config.toml
normalize_top_k = false
rope_fraction = 0.5
parallel_block = false
init_std_up = 0.0238
beta2 = 0.99
Below are experts of layer 4 (counted from 0) of a mixture-of-experts language model. Rows are named router (the router's row for the expert), gate (a neuron's input weights, with its number), up (a neuron's input weights, with its number), down (a neuron's output weights, with its number) and show model dimensions 0-127. Each number is 128 + 24 x the weight over its row's rms, rounded and kept within 0 to 255. Numbers have three digits each.
Before each expert's rows: a language model's description of what the expert responds to. This comes from a sample of Wikipedia text that the model never trained on.

# expert 9
Description: Word-final suffixes such as -ing, -ition, -ed, -s in running prose, like min-ing, zon-ing; also then, however, and table divider rows.
router:170170105089106151094116090175169117132093157117124094133121132151168111154081166127112162093155145140151107153111084095148115113189156151138158147145184113121108120113088103133123159113089154151094115167143172113135129144073150081177135119092140158136103171116137158106128140130151108086110105151132095162147134106120126114138164125136115140118126151140116121123099148133106147119112
gate0:119130122121150125110100097153154127146130195113150157114130074145133139130117131097126111155134149091081102106106115152111118075153140137129075133115130134146109126117105115167117095143111152109135143189136109122117126133114111151104111122128129103135162110124163127139081135101126066160120125110143107156110159083140125136101181141145136107138154133131110120101116124175123141144135
up0:123120137132124139157133127100075128125119057137111104116098149115139134130112084147153149126124095139161155142138096093108151167073098121155154115135134101132085135145163104141131172120148121150133110091124173138120102086130141099142117189103129148127107091106112146134184110144120133076141138129123124155127068164115114103152078135146087150170126161102139137144133110092123114103149
down0:105131135132110150080132089119154111105145116164114125111153101134081127143092120117109126096109129124097126171119094105118110111122094125145196151137122147121091110154085163094126123107132143179131135092123098162123101124147136125136111104108153133132098104148165117104119112110121138137133108114084171109136132096112138101130137151107147136169131109101109159122142119156160088168121
gate1:109121142149113110112136101150106123106122121152155089108125090097181156145166123144109117160138128137112146148102093106104099135118173151150117130116144148119119141111141134129127193148143098121076111141109121121163175109114215121147084139091132150172171081117161142111155105133055120132110141139053132138129178132164122136122119111108152131148109110116116145132129134106124189127096
up1:125091123152099122113126137112123121099117134139124108134094138092095160136152122113101135143115146156127165131142093172106094151126124168066165126128141126129135190126134153126109144157123099123141079156129117127130190130132155123159097157121147120122162120125117154091130107134151094114116088143090144148090145111134099122124141129182116124128137172081095108069160124151106087154135
down1:129157158126142138112103125127112147113113148179139127115114104131154107075142128122144121164107113072133129166111159077098121114169100080087102153090119124144131152158148145100103154162129139128113113102129145118110098113123146171116095153105078130131115112146102068141164106112144108110077124109115135164130161130115102163086130120132132112073084137119090132153143154132128121160132
gate2:137146139141090156153086149121131121147138131124158154139113119151117171129157106143101123170132116143125136118134169114105155148102143191107090127113137127132117139154124091106104159155126115115111120164171105097066153180146130088121129088126134106189123106114174099113140122132129129144153192143127104140129128085102080105148112120103169150133133119164114120138142115115103136139159
up2:136138118170141127097181126127121134106081075135106127109155178113169127127094171128153106084139138091139113130151132146176141110163109080129165109133153135118117093097167140120117092119136117128159141109118114136183140141128128164143129134133119147059148141187118131121149093164141136124124112124135121126106138167134150113113149136155151109109124109133114082141113160145141158123123
down2:156180084141090113138128121106117119112122097092109107120114154107132160163129141118117134161160100144116128084114132071142120116157131125146110115156147144107149138120162151122122116148115174110123121156146131147102136105094150150136112101167154126116149116135117147146143149169129152169066132157131132096142130127149163153168144134078117113119156093149092113117109159108142144123138
gate3:154132131130128127119149149143157130145116143132144121148158145128129067124130116105130161116153166116168089140119126166131156107101167164150090113125145151123107118106132147132175161084072123139148108119134147108131074107110116132107098158120139148130107147152120146126116143097128107069151174077113148144127092119082151145146150152123132149144123110134131133149103194074126136130110
up3:124128119133112109144135137161128122103123130140114157116101125114104159124134144129136106114120087110107148126125146113107144141143126088107159140155115098120116155151117138121095136172195125106110149130133124131115180147152115162150167115119124094144143089091160115111157118143139123155127128163126112123129176160141100105135098102143092100098125144147132141109149086176122106135159
down3:156142135110085125093128124115111133164081123111140135108118077111128157088080166138165134156101131121164135122073185119135083118112088145128130145164119131155120125106118083121136103158129143123105146137141115130094156143127121112129180119144134147147167113129152117118127156130135138121102129172140126113163092134132112132131114123115119143107113175084119120162137124142084123103113
gate4:110110113083150131128116103120176145185116119138136155124128114129112127156137116142134158169127113154109067130134130126142145068115117134143116137123138117131132140132117131149096126128132126129132125127124137135106139137133116180163125118124104148138158153110145172103067150193119131157133153166121111152126136138162105106154158133106098153098155122153084095142100099149112154150115
up4:161119127068129120153107158130097129098129127155148153129128147081134122138126127131104094096115123151110154135104128096128138127129097118095197147128107122151164134167157146106177141164122097120115134094144119153117125132135159142106110129133116142134159154114068130156147125065109141150110124125123129065133149130133130198115120131122152097099120131155138136123154156134136066151110
down4:152144155114151109144140099151115136109124125105125135108182143135127140154174110169109121130140117156122119128166130142168050125143145113135134135089107132124107098139109090145117142146152135148072131167117145164105121160089153099104088152126115119114124104106086118139123126114146070160097122158116136149135112114156104113145109169138131138116121116146116162103119120124121154094085
gate5:164111113160102091126119131133062099079140142123157125119149145112097116153145089138106111150132066135155153122051079120202171130141092150139109156157150156128101153123159101130113092140089146150125148136118187145095144107135138158133121150133131064131120096126115141138170134156117120128151138128110159166113116103175137110127184129099124098120136105147106086115125162142128115095166
up5:136104102116175123112095148153114119097134101144126143132157105154134175102115124105151102105123170159084108107087147181133072120143096103149149107127131126141128151124089166131148103092107133139125120122127130165112111145123131214110133088167137181130123111134120109112117133084140124142144127119122134163160127156138099173108114157147094164125112132131148132122119142137105091185100
down5:131110144127113117169131138123117134128107124104102110109109150135124149114147107112124110148158110095105182130135121150144134145086137087122157126129138110089146138157132126078100117126159127138145172128102113128102137148149109110138151104136078136135136141151086105149152134152091128141155138170144129132129110140168135127139117157165132109141135148167144098108129118166117132098155
gate6:122091147119136137088102129156148177070099156090132093075154129155148139137110098132108150127123106142104106117105118123145173134105147107113138144123134150137044131089164084133148142120113116139135148148143177150121099132138115120155120140171151123152127108117140143138140145092146120078123144124191142158134151063139112124155163122117172128145130096148134130115122099143137126110117
up6:108164124141131144139092074129116096150119117155074140152102162115147127102106084110190167110122142090189146158075106108111119098111118110117149126153127115130138159138136129162133159135141150124103095136124070127144139114163155118098126147084116121126143111133126121117151141136103107179118150100087116158123141170134162124114122138137110152136150068101142132121134173076122130154147
down6:149093108149112122147131109137113093129146152138110175118154088115116162181109096119122125138182125145155118157153083141163138142144131149155142113136115130155137115129154127161113161107069112122119129061117131184136110089099140094113057123179182124127145103137138128110109155151122121135162138104155147128119102137143106127119179134135149171099135142136159134116127175155150121098115
gate7:112110083130110144153141094143088158141091113137166130147107142066129125126144118152103161122111143135173123139114097127165139130144131170084152117139126096118160115155137123102152105126113143115111092091141116113104150159127127115131123162123114102112069114136121192134138139156087090131171147134180191133116136115154125155131140114118123133078109142075129127093145140118112099130132
up7:096165144119136133118138134116126145121145148128087095132115128127102103080108181085102096151121149115121131148133129191093121121119163094122135116137123148105141095124112167147110143113095119122115125130128140145127128122132107117110127105098108134136145150101154105098105127066131109124136133115096090095112119168103115103126127129193142082124128116172108140153119116140134086135142
down7:156097135125142134147106133108107112116117071133080124116142117154114119115144117147106114109130139148066124142104165143140100081135082105140123114159150128140147140088129095151121121140132138135138145109140114159135138134122130103152153134104117116161111134101173081108135118101157147138158151099136113095112111108113109165102128124163106121125141116188126092157101126173138146144137
gate8:160149160156128131105114164149175119160128106122133149156117172114125132128127105144113158182137165145139140154087153142084165137151128141150118143111144136174113189151133148119110151093154153143126125161148136141107126098119132085136128123133141118148148103113160142103163105112151114121126190161153168116131140154107116085143135146147164145166158119126138113115111108126107110134140
up8:129093084130146161135167134135108101105093133156147138113092126135111086118116151122151156112119123133113128136142087089121110154144097062132189102165127111107159134150105140124093137168135127128111143143139075117144130141124101131169119100133129158141143172173175150116120135137119103173116101111121094106129124116120145137167160126126107156135128143106120150106131114149134144075133
down8:150138116154136150064101135109168112159135179131160119104138139107127132138102131129133123166140148132176126135121130149091180110115134069116136121093119143131142119108137121119118112142148135166123156128095132117141114103116116146108165138114155144135105171080162087083120138134152144115146105119150150140137091123130141137114146145142097176167136116124103124126124107136146159156122
gate9:103165110067124137161099133110137083127151140133127122123113130131083086139111171141101158162080130133155138159139099086147106093103127092174156133168117104130116107149106116143114162096134103118131116161139144132130165090155091146157143196153137076107163103100148177098129145150146058160109109118183078134126113153123114140136132118160064114178096184166127114088118178137127092116149
up9:103074127078142135142168156140078094120125148098142106140131141157145069137145082132135163138106097117136129126108094151136163104146133094166120128157117184102136165138122128117083127147099124117114100148136143157108139142113123100134131174128119092183142119147137145120115120139141111161099145137136097103081136153098177102132158129096088127111098159184143132106105175157134092090144
down9:137123150141133158202073094121083107131122139114127125173105088102095147111140142151107131133130137137115132159143124094141180124129172103095167124149106149129119138134105130155129109157137124118151114175137123092098147144164123181134113166119144107158123120112132131136162093154123115134114075117161152127095141191114084113160186145129146108160124103095112128092131144117105096110123
gate10:107086106134149116130124097104138174121158130128137094145138113141118091107110119108115105119108139171129136139089108130145124133131125145080186127166124148116172135113122116133122120109084139111146134054124118140162114168117120145113128130127099116138097138159118149149113137091148127121109062112125159132122141094145138140160100116088123155174122119122143104131124167137131059107099
up10:153133110132161139185129126115143155117124125137122110132107122102138138126129104124179130146133152154142143158124112054148160121122114140158118136170140091115154174136104142136163118158136115131120136128120140149123113163092135148104088113141118115116161149161096165143094154092129143141124137123151151126139077112121120147151124149121118110083141157105113086167106103130110149117132
down10:110138142156182137134147118125148107097102185144113136177080089146133088154147139136142109125124193077118129131116145136104151127166132112111152120101160150090125103112130136171136144143095144124149139121111136131157130142112124106099153117126125169151090146081120100124104119127121158099158140137142129119131148150123088142094111117152146141110129132125086149115144146123147142141136
gate11:114147113125172112113170161138145097092129126147121175118110138150135164155157134120071159139104080131164127163086124140136096145162122159154144140115118167112183110146095144124101099158131186139110118146145117099111087108107134140132127106103096140126131145155148086148138138129127156192147155091137123123129158141149120092155140122115137113101118132141143145118119115135117137143140
up11:101159122114123177120113134174137099195101096123160142142122128134126141115116162150141094091132149112144092121137149160125112140143132124120107112163112145121149074122136120142142118120104120116140155088143104143106139117152113140118130147135081190147118167151110074116103111138153102164137126117141133124123132161097145122109141125158132142109067119145133190125112178110124088140155
down11:154145134166112111155150085080150136167114143135138139128130156120108169141138096189144124148107146106125108135102121149146106129134139128112118117113126080123101110173139109116106120136139178148151143152150168116130097147112132115103121132145142109172111077181128111167148100109118113167133110118092115082123132130076130163119147087117122092125133146156097090162135093096109108112127
gate12:160150126121125108134175100158126175079109153130064140170081114162138131116169136126132138102133121177129125131138114030143128121161113122126152134139126148113136160155079071117138155097111175122116122167128121079126155135129099104113119113086131105145161142130120126119099108113122127106090074121058153134126159138194097140126116143113111107092115128166145137114142107157120116139119
up12:149121150094151147139115159081134132143140102119168097133129148141104111139161079149106156142089112173090126112134098186145068115161146104102116124113141125126096096145096095098127159154173160135113136138189118095077135124100153155121133104145119114118113136132142096150096140142149143140152092181140088125148139091117096110152156122119165124132136132140099121086112132113151122160133
down12:092081101122117088135131162135131088143158089128116124137122129128134189136182148115122142153100151088162111133129107158150097167109138104186117135139120111149098156102146157088111168108176147150130098133128125101100131127133161140136143138140114099121156073148125154142120139108065148161182141129162124129161142133141113086111140099138123130115119147159199150123122132147153144156068
gate13:150114129138100109086097156128122081114132140126145059133134170116146111069188084147124157182144158154131146102155097105091167151137184116179151126086145146147139176122133171113154120117106094122120129136111154083131175087108149119121133112131134098118097117165120118115090131153172120125094128165137112114153088135139168133139114129133122118125121105051123104123098150127136115089129
up13:136066151124062126095118137129099118096099117090125089122137147100098135074152067130137127151139162160085134121161124137111150152116171136117163125100144164130107155122127127122124145131114098129118139140113151092099173124105125115119140131106132132109117130168143128092119107138199132148100108131125112114114095138130151155148095129120125148119086140059105080143163161125148086128118
down13:129116113150121110111171062127075142131116099137094178110102159115147152095151123099142129143105107176091178142128102115098135127159152083143125170101110134136108160110159116109144152083145105090123099116116129146128132140121143117136140178079083160122133147124152149151169100158192126165105133102101113124134082123112156148161159105113121159138150151130141129143146118132137137121108
gate14:099119109114153111135152155135146145114143177129089109116148099164131084131118113111186125082143151112136097110133134163134193128131152096135140143146136120132138137104116136126135172126107126138118141107105156180100143105131083181129128136094117162129123120092132122119169129123122137128160120125108126139118181161104097116111141134158118116080117114130160113173133117107129123160111
up14:100148092184115171079084128125139121129085124174129078137132140113129112077104117138148123113146127101149108117104110153104172135106160079100151097132112124126102125116106151161134135146102119127117136124098178147109121135132097145122139107116144100112125171093148148119138118106122037128106103075112107117122162131124165124135165124119152119091107077137142127116111201100142145133137
down14:106138133179115135106162115119131146171133143134159145098108133159126095087128117155098122086136136133123099080143121112117120141168171123082139171116113164150180151115144125125114141158144066138146121126141141096075143114142103143153116100116165124140128085141115111169141143130085132096093129147101096131119106177118131140101131094173115150138111148129123156152128115143075131126129
gate15:147134126137054108117222084131162145080087140128137178105146102116162115125110158140142121181124158121140134151151121084125152124096170154189165137115128112091091116111154160135153144149119167122112133117124177096180121135144129123167112129149154137102167104122094144108125134127180160136131186120153149147124117123149141153152101126107113127121152083112132073127137109113137146140113
up15:102101106110127094158088149131161161122151147148117164116146138159122121127105188078110134096117122148096142125110136164124135123162072095091102132094134186122123118140109100111114150099129156113145146147133110112178127119142127122111154153097134130125151090143154089093152129078190188122075078047088116140134154117170125121105097122114110148128121156144119131115143113135131130140094
down15:136133154116166193124130073119124110140147127121141139141122150162144173138164109132129143091171135131113122135125146124123076159124116128169145153125097113122119145153152152173129147162135132170088113116143109131141058127081134175125089097169120083141157150121120123106146117138145108102154170146112159136118124111140118143116131157125125150110135146131140125134076146102100122086132
gate16:079152163133048130117143156133137196108125101138123094133122153118112144154131133115108161101104101128144178136110087170088130142126083115076186140148162124119128122136091156153121125114155136115121151160156103110108074141121167160148119086140127099134138123129155133089158146116148135161120143098097072113103141124151084110167118120159149125133123142128094138097130114132123118140147
up16:120153142132127113146111153143113108093157136155135149099101120105155107147157107121154137126117129124132148175113111131121103110158107170128098131157146140159100137098100146161105131156129140105143162126144144129125131106121160125148111112134106141124102131121098149153118141113129085137105153136127100101110100143086093127123108128119134099099103139110128135106122182138110098109129
down16:121132127189115167159143171155111123110146164174159147103131133158160160124084152166133120140147111111102118155105135143118142088117141121127127141112137073128069139118158116135100080127146108113108125132105107147141108145152107130123097132109132120116148129082108106137113120157133124111124079118118142127095132142082132116105140123105119115137148154119107092141125143099095110105155
gate17:155151086115088105125126157140128095119186143135154132142114126142164110133112129159107151122109132071179115140141122085126117112147148089108112148133137133119138152106109137119141102134098146119129117117139156137148098076118118096139142105118119126117096150122106174112082144117079156142156151100122145117154134113106128123088142130172081100119147135095129127094122136095115174112132
up17:114162141121089088125127157143134107125157137119145143130114104114173107136121144162117156141101128070182116145131123085156143147123144073141122176125146129101120144116140147103154133096109136113106131118121141110153118076116109114124138104125129141117101136122107152115133112110087167145156154117120138124138155097102126093132140127127060113138135142113111139086128120100120180138157
down17:111127162165130150106126198120135106113152110105129138168121150091093090102102107107114107108104161098126192114114154137127142157112108111122112121129103123126118112100137122120141138104153141092113085104129129124179063136155136094098153113144101139128113150141123147149082140139144085097128160145123152152126140092102123085114141141071074104155102119132153139140160149115140083131163
gate18:150121087100103106101133074121160133095108115139137112121097135150138113134113146139152147140140097085159104152113087116116108111140133083142110110107126124126129169133143111116119129121113088153145109171143138113165097140121146143151123141063139126107114170151151132138083125116117080094120112117155113164131165115119109132115120110138112117114144112119104104163136130145130129111136
up18:112126147118139142092116125133152129120088130120167113127162130165129137097093170114085142158134204082139118147124144108133136131123111108147109130148131106161140178122120145143152086142111099119122076172134108124182115115157130162119111112132191118098168115139106151156095134140095122126104146121122106163105133118104191150107107148138159115100117084113087105119121135129119114125113
down18:147149130152135137104125100130109137110110129082151139124144159117092093139130131125091123138128171122121105167129134165119124131159126112132081149093118140130111160134144125127108144069133123154153101123114160100155127135095087108160107097167118098089157121150085132133146134116136141172131109148166107094129125103120136130125164131114093149114170160169136144147139094121134143142091
gate19:121158137097171141095150088152110152077150102107135074116149121136137124156151120113126161094121118095123147145125144138115117099118142109117153137116136170115139143122171108128151114130162111116139155141114128159145130124121144120135109124152151069140127134154139124152121112153161160151163118126115110147148179109149140124102119127132139126159112147147110137190099154150119152152182
up19:118142143096162142106133121150124142110108127108163099098129108160135177124141150125123139126128070083100100140104133128125145092102115123112144131103147147111101117121150119121124153117177096129149150147127134129134136118137148144148100146108131141176134153166145130125149137147149145177161160105105106143140154054155089121133146131127138138157120131153097132178098128144113145163157
down19:111150129114132187100122102104169146138104176127135168128155148092130166135131163119147154144154158143168113123141127146152127107108096123115157123158122151138089137113147137107126119114143169101127132091163135130150104094130126121113161130158149142086109132212080171144161123152092156095121117155110135139112131107143093134095102109109148135068087151141146091120141129115102104097144
gate20:144085113153161110106138118099100107133155183207099126105114087162094128102084142113121115145158072134107122111085128081126093111110143082158150165172138060154140110095173125135124117060130140140124109081128133127119135166119116136165137156146111127141149133139132130126083155146082170128075142143135114128162112101135175160147098127144100133117104097138151140105139103154154101127120
up20:146126103213135131118147127124175117123128138190133093114127097123106143084141157126112129145166135119125121143117124110134075064084110114148145127144140105100169095104146173135116129075142115136126118137157094135134126153139122113146094140133122110171120137136135118098112145211113101129097174152095135168150150096136147167169098132167101143109107082119123143142127157133137110085134
down20:178145125142117138158141149116120110127156097134129168111102116130119145100117132148162128149142167151121148151049132141104094102137115151146117153154131153155110125137117089148069103123132105148133142175148090177099095123121114077111130106142129150137116112140144094151115163123158148119106121116134150114096111113124117078114081105113117147146130094076143125107162131138160130117108
gate21:116100091097131085172128132127135135097126148147123090126159134071135120128168112093139119077123125111174145126120128157137170102105173119089106150155119085092164109114147095125109134143135162108136152149134107109124140136112097171126107113144150086121144124108128182120070133141103142138137116136136145120110152107161110090110155135091132146153102124127124132145157158140108116164138
up21:147134077166152150140136137125185134138109153153095117138095139151126155130124143137103119149142103124107113101131103096156030128123181094115106149138153101176101109129109182106134110134139147142124129174113151102156131169119099123149128111080110110174138125120124123124138153179095119138126154153095117145123163065112144143153132134134093113129127140131145134103115093147115173078144
down21:156125172133117182127169123148158099113111075109135105141151148112104190097141137139081134138111089124122170154153141096121115093127115123071088127091094144132132116114118133139117111136121148101127101172066178127119115117162131130095129114178135117095116091158147122136184156151142145120113097132121142173209136109143166155195178115112178132171144111126109157082139129119155162130119
gate22:129112120114087129159196105138167136117124144135103140127097150168136175112104072115085118132106098116087111121117174130102114136131147085117092127129120146096112098124117132111120138141115125126124096136126139108126120122151164137136123129126085061121175102133139141154107149120134152179137115172093146140126146097172143145119128130181153110098095151084112097144125180134134100147102
up22:140138133109106143122167094103133175146107098140141110105141099144112100132076131127125122066148172100086147120131169145082112149122146114136160150112128079168090150164122144110148130070104184115133153143124151096098140126130123120142149111132111125100156114144116127136147105116140165120084093135130114121112165113102138154115114111111155128090116132110141137084138102144143095152086
down22:087117096159121148155112130146128142128133154138160119124178137131138114150122092102123150135136106131147103150142086155119107105137140128124184100133085144099123104118130154094144163142123165104094140110119096157149171135120123108105103111068144126118121131131147167088098118138126153102111142127121143167129113117132117123137114121100080119097163129135174119130181124152141105157154
gate23:124104160103065102128135154144130127106102114107101120111123126132166154158112091121155141121135163171111117126163148054137146167173107129113156109124143157182166145121133163110118114145163114147135170147132134082123115140123124140089110143147160131143141144139115113175157135104161063099162112111137082146111118130134085120133101148154137116126137186196149102176139104153125142125140
up23:136151138143111171143197127152166122090112124089101097124086145095109147110088151129145138174114159162119122100154180147113113141175104111145147115111115107131155118134123134113161145123157112122103196171145123076133135134152143137138141117168170113118126159161117098127196118133158074096126091112140127134102114106138124106131160147145166115108141152146129136128133115123148142108174
down23:121128111130137153107155142138125144146137108102119149092181109189132137158105128151129087123111125161120157180159153175137109116162129114113152130133109121092111130128128112120132107139142101122093142118180129107147145132142128116114090135100130130150156069154109115117104098116083133184129129092096134106109151128091161137138115134144135184129150100131135114147093159113150078140140
gate24:148114153103163126103120166114129117193135117166119130120137175115099169143134124148157148122141178151159113143183142066111155107136135202136137136112139150095110178115162124140083113112163144168145162107128116139121124146132144109108143134122151106111110125174124129132109126154131119145180132140132126122130114137126150119113070156103144158197161103122109115147142142130118144101155
up24:159153115158137133145146106124130153110108129124129104123091093144143081095110144103162126171130128082128136124067115143115112120104100066141114115132129062122145088130111134152154168093121102088121133138129173106130114124157097129116126139097134136130127132088113128117157127123146128123131126130103128107108128115155121149148184133149089100070107132117159125115126118121140118190132
down24:147161168094141155177119129176152155129153186133138168143116116142125140135125147102119113124171135136115116116098116144141111127114125144116097120145143119117128143129132124154177117115141117099127082125105154145147129123152134153133137115112123153093150130107164133121127148137131138095124079114139135075128115109169088109139109095117087098103124095149117109126163134180118141118143
gate25:123140158099090119102162156150131155171145124139139133117099126131109105121186125125069153147130144145153160162114149147130173164134163147073123141140128124140165134156159114126119132112123159130123120143141127119155125077136170139121077141140116081118124115152138125144116129091134111146135108187163092128127120164156091106183162134196135091131104176133118128071094130161132093139138
up25:135107111102116171164140117127134138096086134124175128157114111116107114101134133153136130116133153102162126138127135118104102116145119081094168151139129098116105141122107174106114105141114083108128115093148150084127142122102097108097145101139130141145158137121143187164081131073135148099107081102130144106126150165128148133078122141129126118074122147118152135104131158142122100066096
down25:173136139153116167077139177121133122119134135109155113164113140121165096113139157159112132131124162153141111150088156130115136114160110155115109159154131166112159080116135129110113145066087147114124145166134158137100126130106124128109118121117108141101127108150163150153138140149106116118136144093140139142090139085163148093133160141078148110111129130136138142077135125108108136138097
gate26:156081113163141073148124147144181133139057131082138093132127165121122156159142102150130133133112114155113113123126137061139163134128159114105139138113111120143140153145132078139155073137118111126093116142134155149141089113130145141126122159093149127153110111118071125133158146116142134122140158130143158125122071123140142102137135151120117148128113191158137105143123107123127105104141
up26:096138129103118169123128094130118131131149125159120202118108122141096084069124151096124128128102156112145157136150148190111093146149093132125091109122124124130092104153073160086124146134190151121168123119133109098118088102142103169121143130148095140104148118093170157086128107131142091146095123100133146085099180144116110114116136114113119164105126100132098163125129131136132097173118
down26:174111124103117113134181158140136133085125135101191081124101107146088120156121129125134134126137169107145140132128159117135178077095097101131128127143125127140101183112160150146097097137111103115111122118099124155144129119140094111103105127124117099120124197111135159108107109130160096178138129151160134112134132120100101100133120128144130163129104125132089106093131140124136079145116
gate27:177135122128125124134120138118160130065126099131152094143201158123108135097115113131169168118153193091140097111142145101144155096121171150165110136154148103124080155134162122128130174098110110130132133144112168131154134155115133117111137089112176135140103115160149116117125126122154114119127123134107148117132134115169133153119102141120088126152142098123105139149128128110129146143117
up27:115152119163133122152127111145127151146103126115106151099098128120131096132122174101090071105128127139108135134145142133118125120153052116124149120085104145154128095143109167116126086118169131118139120108147088118114130091168088129165103177140108129103155103118106111121173129132128147148109135067129116121121139121090126144125141116107122099112137115129143121116140148120120082151155
down27:116116138135115136122141192168135105170113150097090094108151087131119145096138095133157130108137105162137141188157136122104150156156148134103158127147133093089077103157106175143111116085118130113127148101115142170157118103105137110164135127130113121136116106161123112150123088142141094133095130124131166131145139146175135103126132138113147134105141154130142093088134105126085175138109
gate28:164125172120094134129125180143144143107144105148160118115176149067156114132162102154116112078129117128145086125113131123123120149105091127127174137114122099101152109102106152138105137124147110122123150120106166144127158115110098113113106126161133117092095074117139130125113133119106149148172152118078127155123107155093143113115199142120120137153102122108137117114114114139104148120129
up28:097117090160148155144137103115141109153107138101121183146134116125082115121091133126160112119085107131101089120113160124135105145133132172134080135138131127142134138147155132128115094126079094126134119111136133135094120146131173089119151155080097189122143149169138115139106144130114124133159145135142156135124126120136138130129083120161144176182147064119114147144154138110157096117114
down28:120153127144126110150120120135152147155126133089091163175091125170117131114124137123073139146093132093095106115144129166127116126158119123108125156161109077144126164120107119147163148149171113150155129113120112154119124138105129111116154172133131162118128116130113124140139148104149120132150167116171115111131109143135098139147106148163110173132184141164119130127125138139117166111123
gate29:139153160138134145066115117142119143138134128121128098104104120113114101126168096110162132156125141096141114129148122096134113152150134138113117121108133088109106132106077169100125088176144101110143123144138120096127108113103131148101117099168164078131139105126101161134115120187105165134113115153088129120138138104162129158119143124063123118104112169122154136145110135147148155146155
up29:125137149171070126116121153121198089137175148098153161167141139160129142090095142112129132136143115105105095110136126132132129082093135106088121134115104182117155111140105098145127178137115182131126119120163109164177078119163101151114169159106162159159094196135121120100129128087102081164148119098171162176097141130075145115137141123129105133190160125139125100175139126124133160129144
down29:110130147095100128094096133160130120130170120111146144164130140094122091119097131113134151102118130099164129131151124137135092122146182159185124126136149132141146134114114087136103136178116131161136112115152125116141138100116182128106132102186125107122117110122106193111097166109123129148119128149097082157151148109147132150117127142109118107135167138127086145177132148096108094140122
gate30:101138177147097165135142142131144094114119110101089151091135121156121162133126162115058114127134126170156139121124109156158140134116137130156155143178130127124118100088118127134135187113121134137170149105136117102145134155148168148167127160187125120108120100102106107119161110129107087117139148166172091155118120150132131138137116131167143131112112127129081108140125145119119117154115
up30:094162100096124125132156142130113147118155136086139060148089105109124116130068177163145126099117106108156109158106107110073090139112138103087148118067124098137110113145125153146146101139145109113114156145131172123122124066128107158135116070093093143144138156106183143163094124088110117120124131144070115111126129101114120150126153123131086097137112129091169156102129163132123140142163
down30:099072102155135137162157139154129136110132111146156142110106135152147092104133125162144121136138136128139123137131184126113161136142173139149154142143136087154088107124120172111149153118109106117099111122073141138156122065114134158150099110127158150140104136156082120153111106134177149126118160111132123136126150139104131132137125138155077135171128151169148128135131145119150100148092
gate31:121104080044162149099135126126132127122113124114093132116111140149159140134146143138138140118177146148105115129120137085097169141126122102124132135151139122145085130137132126101073113173112092126101103155145093072149158171080140097119158155086093112127119128180121160129097143133169128103064128147114134121129145134093134133141108152114155125110097128148150131142150102163137102108109
up31:177126112141143152133111147144119135152144092130095119141153185086140128117120136145125150130142102154135090153127113175161160120115133101100161123158108114103165087126145135130135187128150100121127126144092068145144122154149166148129151183094120117157098176160145094121106107161111118150117109097122154151139078126134143129153123140149118141096105080153152135111128136118137123100122
down31:129108130153133131118100108113107112137111103162067116135148072126093144062124138127134121077149141148151150135127137142115137104119117157087099157101142118090123069115103147142143143143128126172105120136138133122126120155138138132122134165102102108126133085094141155110135111135133137149123138098137147047126140105140117135102087130131149133109146107089091118133134116099097144143121
gate32:142061122136139135151169138119106149118156152113093110106094135138146107156092134128126153148128121100113119142133129112074117171174162125175132140087121134100131146107133154127163151159135109127124142086121151138107117120125117110123101137100053097127128095134143129140113121098117104191145125148111117107150090084117157115132124129113104121111157139102146146135149150118135146088098
up32:150132127121157178149130162147140119076134109094079136120114149144162077150110095149119111103142142116144142125142199148114095127180131104164126134104112158133131150132095150104149086107117155126090161107139143150106157118126127068116122101092096118125128117162128121073190128122124099181098121123121137112144067120095167132110092119127124119125169129134129166140156154112135123144144
down32:111128103135124138156153151102103122112139139126116105113069130126168076127100127135157150137078137133168144145108151126119153130092124102115148141096130115108149113165144147123109133107136088150125139101138147175113117149119127130158137107119117152116145144129189120177126141119096115080148106083116089182145131113132128082097156130117135121140117117114080102135117174152099147078127
gate33:167118116124175134174126103108147173125137172139132141127102089161103163096129135136128125155097163132135133107104149101117122139153170142109135109093119134084094145114088127120133140148114131139106150107141174157093153127117116144128116111176094104145177148096125140106155117139158116121126114128115137096129100103157108149114156136174138078088122109101154120137146133133117089128143
up33:138142146122153154112134118130149145091126117110090139129168148133131116176120087148144123085150201106128145110148160128108154137138142146127143136160109164147123108126174104124122120148100100122089124093131138126150117125131132082132147109176148118118159116134135117131125114094140104125112159151134137111141142161123145116103133112110156129149121083119116135123105096120132182153128
down33:100174156103099087120107101112136122179112109120112147159126181132159091128146120148161167091149163153153117154103111143109128129158121114093130148102097125110170145098135141116055179121091108091138109122141135099128121114121122132123168146135141120069128161110113159117123129072121157092145145171110138145098127086157151122129135141137109147118092119126119122069138100109122109152164
gate34:092202122117118065160130180158148146092128150127138172114130082118144126133191119116166130140111124171143121145102112104138106109157145155133165144168127164129132107138083133144130107172081151136092144146127156130140104128095169123122135143133119136122129152094105106125155148084149182126120128125151132132131169132143099103126165128156152143149121156157137160116135085143103123101149
up34:141106115154161130109146127096144088122101164104124106120113108135076095127055138116130143097121129066136098119138148114111127101152128075124101126092106127129175127110126161155137115079135141110120145140135122093092115098142066113112128124101126129097124103169145151124084149113113142159127098100159149148121128124103170136113131146115105083068128106147137130120121154129139153144109
down34:123114110107110073111106145126098100133117125116150135147115134146131111151134147121166169135104134110158102164058098106111162142079139150109137147118150082123116127092110127156132085105125119107139183119124141145152121153160113103157123112059123123130170174135139116129125105127127130088170156129104102120081142135120138115116171137109150153128142128178129138091099145105127099153108
gate35:104110108107096108125123074147161087097083157136153164097121113113103113111124144136088148144130127147095131126126071077096135113182111119075136119126141087141141175114142125131116139143166122137142093142153145140130163128121167137148119159082148156165153148112150148114101123112130118119116069132183094138150136092089100149148147114143130125124123156127139110111156177139113118140073
up35:102095116123151114120129073146136088132117120124122122089109139155106109128134112138088142167116089137068114126118095101120127112188149115091128132126128115106134176103161086120106137148160135153117115098147132119104157141110170155142123143083144164158133162114155171115136119149128125092120090170166075094138120098118116177149134101118137102112145127132149137092158140150128119159122
down35:122113089121128120162100121112107101146121127116143152122128100139123157100130126106156110127065096106086146077159132141133120080170107120099143129113129148142149144134099134105137129139143140136157140100163072144108162164151158145161145169162141109098164089144158123107103110114142098116106139129067115114100109130144100141138099093128118133150116141135068132149166139130195134097147